From a checkpoint of a small mixture-of-experts model trained on Wikipedia.
Experts: 64 experts in each of 13 layers, 32 ReGLU neurons an expert, a softmax router, a shared expert of 64 neurons.
Training: 335M tokens, 5248 steps.
Below are experts of layer 4 (counted from 0) of a mixture-of-experts language model. Rows are named router (the router's row for the expert), gate (a neuron's input weights, with its number), up (a neuron's input weights, with its number) and show model dimensions 192-287. Each number is 500 + 50 x the weight over its row's rms, rounded and kept within 0 to 999. Numbers have three digits each.
After each expert's rows: "mostly gets" lists some tokens that are sent to it at least half of the time. This comes from a sample of Wikipedia text that the model never trained on.

# expert 37
router:478476517551498494448469559505534505477535476524546455408468497467447469569613512448543598518497469486486507441466530532498563568496497501588527551593474505548417464484528529642496517571499558477461550470440499466460504460477547549528509418489531602388472501500423498470518383551471451507
gate0:483564495517466479540409521475461440452573542559459500456527433513534485523423511458564475464608474420533565515463507583427543553498481443473458492470483486473476486620485476473471476425471438458473471506624546506424512549495407477449418455532450513555437494461439390541570505539446599448
up0:496388490556481532489567576395602550502577475524570552479448478561513588536507455553598526503493495458521539605509480520492493494525432449454526521527488507457551395592573516504548462458497562590535518549493455583550544479544542582443536544465491541596572552483454524423515542472462508502
gate1:472491526530544533490507450510475583470402517471418505610457469551450540444552455516382547552518520576463559462465520478470461605444521595549400510501432576547409586483407542497475533434539547419473422520496486583499482441440438444406426422509464421551539551461584632534488445470568516510
up1:436499471524549416454501510502514449444554449485660549566443472446533511531449509484460535565500533507496537529437494411486496396484517487522512496552502514508547575541534424535525579565587472573479492382437518483593504547532414493601435466512442497579484543528476564536440461504460498458
gate2:542505589566472520502544526522515518650510502506546427493422551529508494487507569480544479488441527521620440510505530494472588449500503417523545472469512404453522421460504512503538496426537461567478472530498435373527469552526418426446546584527532401491402478500454513511559505472461535414
up2:455559467468436544556562453474402543463547436508459499480523542498356424469522468514568421461459428479519541491540486407454409536450488485474454461550467488483461503456490467410416510470534517547618486558505470487530448516486544490519566453515419474375549496471577411477444380525497564548
gate3:534472552414478500467551532502485483403494568527389511466445444523500449516488441512535547470514610484557460462498461403569448494541557494518523505482462496570515451382437493461450532512460463485522475501539447507483538581406565578558438491460394546410586584496515463540424564493448556549
up3:533502485558464518524467510495545493471524464423520571464515431551517515509405497469526532486471514557454528418450454542424543587511483475650489476569509526410493525479533510510481497502574513445533553534506509457503559437512470517502582476532546523519443424426515521473549408585501490425
gate4:496436593480604467519448544534461557609519520539489528503532496489448478461524600516538507452439540524506506524632425513425534594417490609529457535499491500434477496577557500490500502418505495495449575434466446451447486595476525533571595571493548453453526549489585484423508544480511462424
up4:450434549445507485465531475548427597592418529520458476519465466497527480593565522459512544590477575487544458432570470480489520406523479613484469562467545484537533521539423575524464449567542493529538426505531509519516546497525468435506510528407500556481538461549496525544430532454462517529
gate5:510517508438526512498524526509430536467503486455608423539573525490530451471547561568458520572531598498496448519501476494443512603543507510529564583501487513449481493476528561454446565572406489555545530518506517455515483552462507466506531551449490492371525598490504459491414525603622579500
up5:506537489436550568532557564434482544501537409551502423476598518534549467469572560445556477545595507424498517536534543480519510411617495499525649564492511490562499595556501446472496580590486434375486538495526487444569466486488490574523533447537559544535473490467557451525554511570550584515
gate6:483407391541562578469489571468537477478448459436548493533479540593465490612419473482497433554485498574530429538480509553674516432498466584573512500516533458469496469393436509495611520443438558527473486499461494483503500527554552482429496547504512446548534473516552489506531536505406423490
up6:605455501570417577400563496510505461449592479488515571478587439583466562506429466489568510450635538496487508438458566483411567408547508430488530592541503538466427473450510600536478437513499530523500487469584411545508485559474479580472469515524517554455447531492537399453504535487458475468
gate7:483467508502492499470444546534528430558502460457484452518428505531477505482414518470563432470568453542567504508464527500410601519490432568571461547356492485554484568570525536473445432439519551488536445464579490510583441500409540387525495509512471450455464548489528493469521524511575503485
up7:498530447469431500495510556446582462484608446438501441461493554478403584551498509559490522483457437487527518544537466444461500450438509423519563592484611478526497534511499469514434462422525433375472499490530482511454542497497434522429492493505497539507472462505478487468476528467438447477
mostly gets: "between ", "by ", "from ", "against ", "about ", "including "

# expert 13
router:461492503523480457471491441467592465499507487507544515524454439514550466529499516481596557553525512527491470446454506545538479483632544466485519546507466473551542372534507534530472586540530557476486607577468454509437498452500507439483504436499544565439485521562492490534488458549466459570
gate0:498413500450549511432512492475565461489529453550430531486490394527558419498556519500552537502444479476426513530423503502560579438440400651426468489482505569470517488450536514484478539517529474616503478434492535505470477518679526497521454541420448507478581472410436477539542560580387443471
up0:567480444508373549424456638459432484457502480520533515486476462451419554424514501497516494451552468526589439426463544526485662430485439539518568507489498508564475557505483570528553523502527471522506402510515487508503486594592530527500596500540551485499509575427607505385492485459557626508
gate1:461572379457473448480632547430452604524446521499505526498519481571599529469488494473504545481572473450470484462507433463581526477501505456522412513507454494435510517472450495476542469401508522427536541505595462412456587482576491528416551501477525497499533520453442449451584366595553407448
up1:503540447506611448514538478575483462570483557536436545525478534474473472522468454448589597493457503447501413455523465558466486503482514492480477498544457570398510462502496494497574460490582613493528502596528546475503598525523614565498483654476477453528525469479397497483510524443504426539
gate2:538461530435416464556485533540495526513546531514569541502423481590514468439475462540506516501511475577543538390524583498628520559550557357566402544563559558535483524485508533578429521495486521526446492523563471427483499481497513496478510449575527462436546528525458532511505433520459598538
up2:569454550501476479516463453546491504521509602451546571472460457508519571458451497530403525593420544574548503489530504550549514546544503457511468491564510478524461453522539563541500536440454583510502426468487378427514506553497540469468564499545531425546501492506572563541458484502394566563
gate3:537469523481496588456542574435485466449636441433500546455502458496429536513402426547544516480448515586468578524519454475568478497469546514516488548468475569510500575463543418548502449484442485426411511495531466494514560504610507525521572504436497417390565471470442510494419527571416511517
up3:556496398485551509427569371607498544463480469561454528512427598462615436397592563553452437524429434500548466472548541503442533452445533497433535456478480451549516501510517517539531446468522488463469566549492557584450550494539482465567417449479501516570479520546612517472466459450494534446
gate4:561493531574527529421527468462481477459535498597497537501472594501498522506483497534481472459515522474532441541423532500505516457510535548453497523468585562536517613474538432507515454503554476482558540545568482484468518468495467566521527484510519530479495513495636464468482516493473550614
up4:502533371419427533502487481468455595518510541547524584476497449482540472511534434495527541435495472517481486570497534487456526447475505503509563444508524473477428499493495461565527615480491550401465501472513510426448510574535515416548527506570474500550594583379489538489468541448553524475
gate5:524493503460485443516540424475505502521508600572466510532505464358495435511498488608512528485547488526560533534468507497582527569578535532490488521529475448639453556500628447517550524566589525520491547536518499512437512430493576597579535508527466488477528583603490589416504489532564580550
up5:581546517496508453451487507618525549468554478479433517507452535453480425415507513498601551423491485502597474467450572432438549541456441559548385523510428548476406444528475582463487446448554484568510550528575490427512480430529556505531451455502571456492497532563537528546477430486472601536
gate6:612466449488436564446449535499468531560477530563472488526418541506450508391504507424497600476496505524477473547517492478554550459457499496480570484473544469510550527487470562516445489558449480519520504500465563483358408546495587520509524515457513603418471519500493335490463469504570511504
up6:495456470419483407508486516565453594493515607542453513450561460531534437626476587559457571434528460431450553467532488548498452482453517529510436445544505473501412505498511501437519523465458552488515495469515612380500507475517411476596437559438510549585487566399412458556548538438451498488
gate7:441514448574456493460428498503446525504467530550521513498484481596506500604471421532567460416587516595500534483491545395598469416495560564581456533526483477510454490398519485476535502442540559416587555480618486410406511511508631465511454463521515521525600401526598420470499553521543425592
up7:453503530533531528465538477570421538494582470460480483583494592508513581417409442564497495573411533477581578541569538507437519553520519560512478533455515455460526586491449403411519526516467471546468475496455406504519482540543474546484508446454500583539500581457547454526512575548485569555
mostly gets: ") ", ")", "\" ", "), ", "). ", "\", "

# expert 2
router:501538542574384449440463466488524504587524509434578438480480473488536458559476506505554515556508528384481465465547524611475450616519506448496574549523453403481545417511461524555480574409552549471449486472436567444548493449459498485451537488441506571429466494510470542419522420559376470522
gate0:604456476571585462531500540530523677496554526511552457494434515554545498469490498557474532492562413380486477520509496514380525475572596494513448409515577511539506537489544456530504414573411501501515504473407469490460446509586489465630586526592499459450420444460581465491545491507443504505
up0:550495492586470419513531487474490548561531498479588433507537463450590500519444431376606497517524492515468504563407533478485498426465477512518514498524591562628467464535518519532416486429453565551475482516465437458429511441463442548548521495530583427476480486589518583462495435541520542544
gate1:549475456415440497543517505566490482536417414561439469471520428454537577585520455520547471531481513456660525552485561491429568504531412495491519480468509538547582487414509565490451340440561577554515442522548478453449487513514535615436490592491403584480593485510472477505494534586496415539
up1:496534510516486506577480565555434423484595535511426457403519436509567524516433479472550556550509533513552480486467516509516532587567564436579494404552482435563443501468434490501471464461478505486552556514523572582495459481471510485551466480588468497516513520425536503464554484587486506583
gate2:552555499511543440493526522449508450555532537503468542535529463483445498453504492512591417465489633576515462499494546433541447530405398493572511517514450558540537518468501434487474624538453512583486507571500490492563523614495520518408483547484503554458479671530567525476481498536445476517
up2:513563414500495503486498512465486442479461495497500428514474398506457559487459517474570421491500521450597455466511559469471556547410463450505453479468487479513500463343503577558518571519449624465499500460569503477533539565438558449405424605502456483527530455570488460527545509525492472522
gate3:406543531462536423545506450465546595550467526449579423523435521424519477443478550535515353471516556435547584457431525546517505465464486581482462488371576480584530477440511504577443514452475528535486440467555454493471564563470433541426491507398453535548486469500501513546540490526556587433
up3:552478448535457554554518572452599479547497495470534516391387494544479500482478507535403536491543533452430455478495367520545495464489476494463436522448532539515486483520458470503531523491457459518433511481562391481508498320533600477523479435468499438505468558563493494531530572547514561510
gate4:520496491481498614446529502435498550566519542458469581496531546503494511540464462432510470441486493494591579470450613522484517432372468596490528518461459532441518481540486522492483488484513559553527498494485474512433511477527645514475504504420463534494538466490404580574538525497526443495
up4:523468557445496448528452529580400416519620485498491518418489434569491490478542542474524516448445509497516521490553482483467566407410476492551536507383509572501568465519543438459478412573411492455465403444437540470413384547578478524483429528654551562497464499524499443532477541456480402483
gate5:499550499546551522540501445513513533548572456407472441514456539521426463418497374527399478468448695440494538505455456463519545474507515455533553429487646531491539485487480529530435500472434473459613479538515499542497553550453544473458567470464410470541527492419563569541568507452508456498
up5:600442415390558537441495538570477544573522494600401421441551401489486462462577535485560659469583535496518528597439524458491492490497479451551569426506467523538514546435557547495405460505512478498505585412554605501597498521420498589529559590513461497443435548445442461494397510529460537521
gate6:513347493474579532574490527477433453542458523509597558501533438456462440461491520487500503531519495570469455422508502487638505489487472528479565485486490459579445551485500546524450512483521522561498501369436396496427497550422438483508514470499548478450505452567505474505523566522423468449
up6:603444526450489525557377525484467516497552525569601407459556463484511539530458407544553498482565478561571509595462483458551549563494456531481520442477515554507458526510489558472513407445460427489500474500547517444490393559533549510537463459548532403420485498569532426555465470470489454565
gate7:598543498523535496550529619459447516509499530480459546419529460477571501461552528467373609634555479474441456446433566381455500421508570431578571464375407556607539572505604416478473427544522443380506543404440586451506470440478473491486479395480524536448553520457549579497473539522501540543
up7:562420463522611567504557561510489511535484485483500527522582479574605463518402437579552551459470443451477549499439552507532534489588478533513439564436563602598394508550530527575523509512545529362430481531547428521526467496458529568524515545481399536433489476577480575593503569536473394533
mostly gets: "New ", "University ", "National ", "United ", "World ", "American "

# expert 47
router:474481527521411469489465570545532474494544491547531471402439511551464527548621509471496557486480493520488457471505486547461503546531480453573498556584511393598463479460508564539520480603507511482433548547434479501533494406560543479482518465497603486429353507448477534431559385568441529482
gate0:425469553548537481404636407442492443527446479528470471578512526543480529448510510498424501462507537430566477461499416570491464553449530549571473480449470489518493519470491389450535506578391523487477419650478372517519503495544542566574454521545474425483497558459505461435415514535524496467
up0:485428528445572538524428582563527512544463459449467437490482489555554419501472495519396514475544401426497464480468510571652547522475406576530535489501559496579533521471485529485626508477539495495589518456432518491505477377480495498468537515475398429494518481517472575614477458513454470495
gate1:506531540448534484588438559541498428575582515467541486434570523470450475505478524464458495492564477399432471526503544537427541492499494505557501517546398525515416507503496446550591461453510424407498544488398599433525489396523508563511533485528489516477468383604482500479480490455495444498
up1:543634513458485495556545508488478534487495540462517596422522515507476552534506510402453532482632555484437496532520515504521451534588387577490514452385555444488469414496534428410549562537477590417479472526485422488502468513623501534464552476519526450442463573419487538487474453519519518424
gate2:466509533494531498468566429543557579549495453492536419499467583549545513474562563405359552516553511495505499533519505444511497479485381486425559486554542508571540463481468581496515446514447445531476529504418605531499528467587427454474526421443487510547464469562470458516558553489509524482
up2:482519468506520492453521454539524494506479383540507506480428477441445443574529460458533479530394528527496547480444544498542445505466571456464362599571579495484466466456447514455498483653472496536501435490509495509506547514533470574570595489488480525579550537565545468496484499525524430453
gate3:528466540476528451527515499485535471462440463508522581504523516498502510537481498428538579495488489469524577559505481498529417458510456546563544468565534418451565443514380509521558519549541482431461574487533506486392558515481489452542564490632463541502467521474490561453479579517521488523
up3:538462476455463621500551428488539553556476458597514505553524535479406502493488490506410485513460468586517590542495566472521422565561471534551495635543475559513391505508547493481479515417511468479570463509447456576424493461448513482498512397541528502481449553496463523439515522476542531563
gate4:473482539425446427526473542514436513488521413488460506519541473477523442604478489584390547502583557460413486544521559449509574440582455452547471450601544448494525486472591513515505497521515426520546443558504549458517517464501395567546529461470494499494549558489472542501564527460529578463
up4:501611426531458485456531529463537557477538427325492601539488566496532466345515578445637467466558495553442493468536548477468490533560474480509438553383528460551536568501464503425390505603517502426467463523494443487469460482495501507575531456510521548394446534496463438447448397533529462567
gate5:528480469479515420501512465605496447433473465387572524528575476518456527512533525545538523517495474511504616499585544550541511484534528445477475536526528529503421437550404471512495481591616451558432437537440449464407549520511514582506471532492455451485486460460551480501536475432443409488
up5:474415521513430498649485413501613507599562545536443416544546495443495464530530477509528497524423512529481509448528517564495495517510388527531419406529489460471488547411437502465565553487438539509508526520546573470552483574518443545502560539505438552511446424471500469559506504395492501548
gate6:471500536557540516456507445500505461467467561518524412520482503496566585471467506461473430480548548562556524509609523474415563446549469556474476540450523467454495533540543552501459550510489490591442451415580428490601492554483434485637557475427454443385495548543499484529408504435495428540
up6:534426441411522607537482384431502442578488496482446443480547407483476518474555518455542498523441428477472513482431509503495450488446512490511533546529487570453471456498501452481453435492542512446583465487515468492565539523496534499475460593480497420516547496538475516421408592557539474464
gate7:538529461429452580502403476522556515479527493379476527519383490488552526440461517475430544504601564596512596492496482492481448581550462481517469538425437610475517492512585500459485510438540429405471489528535541488478486453540424488418536506440493520521486497544573528519513528378454493524
up7:538530504527498455481558439533468475476451502537565544548537467495523421558494601552491531402428498531481505594546461480553472437501581444536524496537557482561506491506416519594586555547517530547535409427447479504437471539482576532512543520528395463472513535510569454510522446494429519580
mostly gets: "from ", "during ", "between ", "On ", "after ", "into "

# expert 17
router:470500499542446472444373464513594479508563473513575515419479466507459455499508492467549609509506508522461427451518526628508471531496597433457443544493525511542482491518522532482431498524531577460461476515452476451554540434535565319491570461493602563511494555526449462491444468503367508606
gate0:471507485599492482492521536463553475457519495471529469495492547519509512521371446502479457446491442505565518534590550578598574552528514476504497639459457550478485563521553593518590510483439438585393460463544425458525485445463560534453522484501500532561587504515459447415499553498587548421
up0:517448393352516453526554514450532573414429446446414423499487434455441543494521435415534430501506486530507569484547485412484447514537550433538548447561487537545515550486517476546452446488482467555505572572550517413568574614412519602463518558485512467499449501544480506574501475532472547475
gate1:525439580508533516421464490522555555478586566522485481494420541576479480489493466441418474521569504501498535490517459521562485531478514447545439571521492442460527515598494504467489509508428548534526468488461535569481542550523573518421466530380499500538566492488525466434519452546472525628
up1:607425558543494509509515489415493466447456477510497511404542446538503596530467423366441560544614438563492515556502516421499533511462409484577520500638482499446443552524477480479428529492492524486518467446487446460470425495571540491450524502369518503501504538455458574515427554539503458488
gate2:363501471523486399475558562529440635515538441518467425504517575553536547540566551613447466534567534474443510493452457541413461486430460506526492445415558465519564496510511430528528575469421528452549447489410515511487515538550519566570533559470556433515443476476438463502524491483501481591
up2:548487409479532531494390471473554540471594526547495519473454489473576547436559524470458501593530500447520444477552491481413443511522504487464433505478536533557435527495502474514465398526516533551468462534487509611487457480565518378475587475526589519424529466591548465476526519520537478576
gate3:495491560458496463451532448525594524505520530573491428490570565562508457536433444486472539544508428453516541457488529544572429530502524456417476431582484525460559528563435500441547578511514487522491435478510450505519491585460453527580466502543468466533461527462584560416537490456603549552
up3:617439443482491506491408478496513500502545507537518579522532564423448525575593400538543415560552522498443556547460536418414541591492491501385555560597490390512484586507376562460438540549545454455550484612459496523568510424503512489498502405559497445436510498538508506538514646516485541506
gate4:559488495570441509507400498525506601462434560492612505530492432478503509499491411495531480457640424530556481535501544551519425527478518503477449482444443503478549495462460462441535538514532479536611555473561530503531443455514458440435557561481553390445415518589570562512478490533513534477
up4:412476534565547480448461467468493508490522434426453470551481537517587431467454380575536599519511489524525478457474488501469490500420585485389521452456502473473465433469671508504424380471582520563538504477518477469512475478571484501530542588437553487441470458459465506445473458528537517519
gate5:494510589518566564542562540504557432467506439492492471580441485536534548480496513397567519524480465520485574525501533516484546369408471527484500460447548456470433456370472474455484493549522479529556384471427455444496420501490506439549418480509574556558480495598460476578480468517437515490
up5:415525531540517531494479520503548508437548476563539493461518556545609443548488500515489531444463465560550474537479558487529389519497535404475473365566466427450425522437574544530507481473481540479459563469561570518445553473435431575541526505503514547550442515567424507486469408562522505574
gate6:469437468488513470477533580415509538481597533456521447523423537450665497493610505486598433619449498521521506519552405479521472549427392568420481545468515466480514527516501503483601422518528510553466581505507518473544470536476523616443494362486462433508466436485533443542459502488474501510
up6:516538430503523520486507492485483603557541575476481390344527498536582468552528507533515445509437460421509442410462478426480512599449427482480534547597502398529449510516528498551635481439531531582542602489519503404461559521472463607453517561415422459511443506517475515517412523544521547451
gate7:554595504503456518513521538472478440499515559521538500486443403458447496520508485549488495537472477538506509488501500522525525424515527438455509553509473508587588486515459547470488405370541499552598524462491470432441409518659403491496511486426542466390509520474488448568488533511490493540
up7:506540480432578517440458498503510643518439459517509497467445487464565521614572566583586500576524574470601429442448555372466467603451561519462557539483501581490521445534474431451398456514582569508612494456493483433493502392580443499442514535489468491557520439413543515541433441594517599423
mostly gets: "it", "es", "ers", "ing", "out", "n"

# expert 39
router:520481478503385446455419437471520355538519464485504443446452511456469519484534548494587447499598526471478465471550473498481494519551482459443550588486501434608544496441472515615474594494481509465429475524500465395482380478607489464477506448451549478432499538521440505477502411518465461564
gate0:402471509524511540460526523390440503443443639538587454597518523580510455496470527514521465472420577569588533527485520451514586571496445481461389573579609488554499525433469515490551564533524515454467439554523449526396505549474488487431429493551501545487539546446538534465569548508468562452
up0:543562563486474504590478408563561537533564552423507481453478492545411470584501514614416563499445454497477471493494511537507488434498396487447527440356418521415481469449528539534476427446427504513511522501495519487498510576612432504512536542434560441523465485493479447473547431464538464538
gate1:569545483406456478455480534562508516466485485452516450415495599589511491483504342494505406503463528587518509485444505411500530554485549530471440522551495516438520490419530545496515490505390509525514449528534426517571571537443548542537595553507448454482445514511530526456471434518519555605
up1:543548526521562469485460486473521478553486425533517479434477491491514439454389552438520491511528457537485539470419414415457482533504526490579469515561467552452479505534473515535474537528516435445520431449497520539593511494486551515518462437539419487525510483502606502473411447522437498544
gate2:550431529485525470477449567511497432447535477601463524467571495507435513482547481441496574507538519532571484549587522549585420507436541412483469503592515538479517582453475461526520515418564460433471503501424468593491528571515555520523451540541453458451500474448498415463474514480391409516
up2:392463538494443345508488467463546383484519492481466548490473416495493511578484485445476480528461551519546464471454435541447454364404454512445516506501453592511496554471540626553560565556472435455531560459436486624536427505590524564497493468438526528535524636422485492446529461527502544441
gate3:592513484418435406519441539528498486487524597466491550440486462494525528559507375605435542542463520424461448438571428383522382454514499452480482451479582554487544481500431525559573512427520432491573578533590523440435458511490417483499511509520517530525511506546602402557491482497499531575
up3:460553491535568489507489493508514506491498508472521445571473529537648474484517539590540471528520449483490496521488610393491576566537507547520485526538460530420475487494561446476431544579476462484439544514436543482512552450389533571524496513466539449595458448504508463439494524587580446556
gate4:528505454532483478468550451524472470498573558459476505613485541540473549452530483426488621486550521450567526515546546495478485479560425489454452471496497554609467466443423533578597536549428506429487465447428490512503510450507411505606452528476518441466507485607496549461499526498520502551
up4:495485529547591521459512486482498497496456551528547581579559533440540466460639516585549564476501563422444540464528564605492511506481484512482484496484533525525491481532465495509559488558467532432500513464519564519463497466492488419490474537470502405470556504423469511430417498502515617488
gate5:479438433495481455529437480501597456563523451441477546509529380506516494573622439546431513441582506575503511531465504472595506473510430548463475521479518505501463490526617427546500452488603449494423449460513511495483500478543542603520424499517610473490550515462445492437531537546455353525
up5:472516508490479467504501505476481506505484475440545483477423552577554518560476480566478481532561481455532482540529488501547516423538561459566363453484441447572507522470564496543560382523460417469461475589517602517420485431450445504615539607521464557494397519531550431580474481449502498444
gate6:504623550534476516476497446508579562488529483486603490536507524515360522477477538520403514559534479516513577531439604474598526452474471562399465410497520489586523533515466474526499477573458525531495441535455395530458474446567480528511580495506492410497495455401537542503467435512493505562
up6:476453455517519524486557591553447492526468505466404540490456491534492534427542505555463489515522413563529515541596602490420552539545504534557455579456434499503503547623472491495470538557540506538517586486527519504503495538472491549582541563489516485474472529532497487531588548480565485477
gate7:436399538354509489460457512405552362490526485468456562565570486458551559478525459586487441523481527489486540501514550518532531513540544512510504588500523502576496499451518489435482534576444452467496578453584491582493548524543396517427489417430568512494485523544446505548470573595525500357
up7:578560503516399465571352505490465507563395442421526534466420438479467553597429556492524507487528518541430478516500624559522519591472508497508431573473572506452462551462465471533393472449521512480544485448519517533558494485582535457440479491520463434522597473487528457481544438554464558544
mostly gets: "was ", "also ", "been ", "more ", "were ", "became "

# expert 3
router:450566512542467547468511402448516474542474470498512454521421455432511469496475477455524533464568498496507493459501533543507485606573578531445491547590487475567469476513443505508484549457568652504478488551506458468577397389498628500485502453479498605540479558549524498400524421556538515488
gate0:502462569479427500513483474455516576548551522430522469524475474444453534556520562414467404501468448421574443510477501542432466505522467465492519526525542489397461536468510563393556463447458560537443455475516487506449548533543511568488453479499551526476535563520468548451590402436479428436
up0:518433488491492493473433505539395456450511508583452489543523403538511572576499499450546441424513547464482433581497485633643590482544544493518468467456487434530456459402443506584505466550573486470496606519528500420467546520479542468489461550529515413587465392563479511489411523531524574598
gate1:532470487479470529548500507542551530578562476511439568437524497444474433522530448545510428523486432480507513602458462544526543452459502518442569504478499455536494508506599476430432472492472503570479525611526458477467475532542507484427530587430483535555593423496568540537489520488451559540
up1:554513502522496393589434517485551524516545540488509614535536576538459478537511503499514513568418460501436463491501461494518531437511536410527445517480504478507479485501546455457467411411447524414575548522475528559565388594495497482429496460388438491475486433504487487511494472514577448517
gate2:508473538479484404490496480505487393469403521447560572420476428477472466534486475568464566565582540516535530497468548533480530500509453465425460522532480468527571454391514489558586512469456464553493487537430465481452553516563485490535391552527516467470493425516517519576515529542534439453
up2:581563465475401574558458461480492511540503459538534493494553451538546493474438552472526506450544580438497510479512453525458608403567536504622658635472521438516488558517518441563483428474506588540444450582492524497470503452566529474428534487531526580568550559547488530498497525470426527529
gate3:506513521514510421500471468506436517508447505549461536465537445486635510480554516500501546575419498493491464485510511577522511520560567487525434474546557483477446488475519440552451477598519525512545492459627412494501550527510569607502501485507472529472575521514360487566467495548544496547
up3:502523498507411510553563555454627530537470455501464463601539478514474587562445382630474470504419544436470424495582465513475515447503480531532554452412492522584604542560461511493462448464532556562524513482435556562494472461479468465465514467512456595524506517485502435498513572466602540455
gate4:415455464539576535466483464588453496465466469490534458639563486532527537487430515592474473554499504596562521547503485427525523538559542554453536482463511483423487536517502494495498472506444498507468373600545511550535452448419509466429473485523473564553464474460471659479527538505502494527
up4:522363527545572530397451585415443474490543549414515445503562471446427520428486563508512488582515555559433504518445442470444533455455505552498456510474474597525583607523472446439492486525464569458575548478357412526498486490532474539519576540579576515500446610451541500458428449477485482491
gate5:486509501515598514516550525476447497484434555434513607496470448451447513567501561502571535530542515462517484545497456534547460549509476526516436462631410572476506447482511437444458566585584602480454484443443634428542513471510443560463572478416461504583441511382493517438443452496460564514
up5:498542415550476515561415467516542586537531529513485556529540578427593482542463456476507538505497506523408553476494536477391481460515509437502348497483558501542429535445529447583490476477447529556511554468452463457572502428530457497552489517472474496603361416493481523511530472434498494580
gate6:535483556458510546473488510494584498484504459581548519543482489557541562530499443598460500519489556586510576471502519653372487546421568478501545492532528498568419486549543520456551540477506526494524467496519430476505511483511489460517458446453460476575458531506531579527435509506468567443
up6:519489449431497601541484542523474533508567455428480509434475493515501554403558488538467524474556514440486485538503540491410595498473397524483430572445521550559392483542432560449565429519550453506496488370522526462537499519473516430468501436468485483479590496598536511539498631440397486448
gate7:480486510429479540466403618532498540509521447524477581492432476595538460465481547533575578443472550518535502460550455459471536488534512508477546462536470467619411420477523407453565446534510513528477510531429620512437539541485496456468466581520516445538529427546526515518477561479493497546
up7:564414532600533537460468479463554584462470595511510494474519470536440560523565502495490435549516433460557461468520564408511479519411512556440454475576486524496481479449452542492425538450448419534493510520482510498401524549476526513549487504379491483477493475525579457570448576552486571456
mostly gets: "USA ", "film ", "based ", "built ", "Music ", "music "

# expert 50
router:508526521580446451458500525468531498495444475471549470536537568539541394459588544493639484419540417421483438455524484537454481503556501570554499491492438490533487450541494546496427434492515505479490496604464546407453476443507511503488563510478518558522433576553514517533468471464517496510
gate0:514435439481509446498566463482502442511419423490575531597477539552581524535488454474449478556460505430561485498463471481477479575493511524564520577510551484520469463481569567474440563503501510548480489645463467537480545517539492498438559514522432424526411446479524442564490492559456448492
up0:509458526380506518500483477550473492473536478544487512624511455509478434477517569609475579511574483548511461459465513429504515476476462613535498501486466510511447536594474498498547430441489538483482554457437504536475506570410505493484500448530497537489491533574475470435482609498547496546
gate1:473497563473519567376558517442498455488598541445536541538500534441432568477474496479462544522543565544521467581479466475458470446501429481529439558623517460494454487494512521538443534578422569565455363430628549584431537440493575446460552546559556547516609539599386537578498442472552490443
up1:498538560528462492525506556489483532612513506480454554531514468457522532521579452415542570491539458459537373503470406478425524502476497409515478417560514480523498580525478519452522430403543476490527371431455516400544505539526506601450486477462591501532502468590471565502602526496532533404
gate2:402477579601468460539456498338484457498432470502494391485475529511423522390494512477535485461502561468577506612541521444553461520534420532461520564453442503530486412486527523475480464557433482461505444545523482535517454521526457514420407483411562448470514553518416497555385564580551431558
up2:558516512494481516458497553517456542489474445585530507417570429578546485517561520544565519513495483500463445470468543482578549517548479412535507460521582552498500529431500524555478471537430495539513470520503412435462549540499496405471447501488415463491500494435571594552490514499431491414
gate3:421586522430475491527547538542544575522557489413522453563530478455509512534523417604458501589425434501498468493488520542488484466490479524466567447479571570453609462499481470412500438515487474443536453495541496414444423471525463439504571543548533484541511443536524502398583515484508496472
up3:524463455563474503518466476551470501500510552588492498425534578411496507558519504517453579536512501521481485397446455477525567469478479510500519571501480485532517436484504499513497477587555486506537538571526530540547584531497430563551454565548489617515481476539569447513545463517529520545
gate4:389418478519493504535498567455584528587494531444608528464582464541522495508468476538454501466492464494485489501447407412560519434555522470474579521446496436495471497478500459512541576598516493558457612424529475437497417368490618486449445415379570491547495461448473583464535565530539538523
up4:547466411546490482597531504524523553425520406587485501502506458451549513505533441523433508430483509445570477490469550536442504462544494467546575441511467466450437488493489589516584555513576535515538571478484439406450458480570668482442487547451482465444515552498440591503486496532548615505
gate5:504427425500524476425462456414438568475633497539550543517475474501526562486507414417507446470569435439512550465431403441480573493519582580517514490449569385510531542503503543423437557499521372477446519495532403450485461484561495480419546502514453420436406561543546509591401514613549529513
up5:500538536542598480563493513496535454552474442473636467435570412587541510449446455472546477532518489448509506479421484485440470517475510396578392517524557498450488504530521486498431553572523538428534504575467480516510457525482545565544453521473461441479546561381513561585405494426532427522
gate6:527460484505522439602560556433473509525592457393428512515511404471486475564487506532547514411490529490412470462470510474477561428585423516478469472533461560544414488561483522407474520536460561486559475465478478458396435456429482526508519454507456579460458509503459468522512470462540471514
up6:628456466413497519482575498419425459498468521488489493477539426396450501513517482528534479588487481482532536469523490563548497541439456472498636551545542560457518579523561429576515609476443391538527559460472561513517434508504449465566481504564511495431493463490492532502464533596494488535
gate7:482512488530438489551487429480424508613444577532560579420500446517542485472612487544425569432637463492498404501505447518473491452439431506514477613477620516462436436499454455439515479583490426547393452504543434519451586484429461460430473439503574518524504473475575507475491464549559485391
up7:552599481528588532499520520564564469567517493484553495501499575491563435561555447491540453489477524502524470501453534492473487575526468468572497473398478477543513527564516406476518418593386473436522453565496555524551440473514503495440549523545462490429478623549511469539443485476501499556
mostly gets: "comm", "pro", "reg", "%; ", "Reg", "); "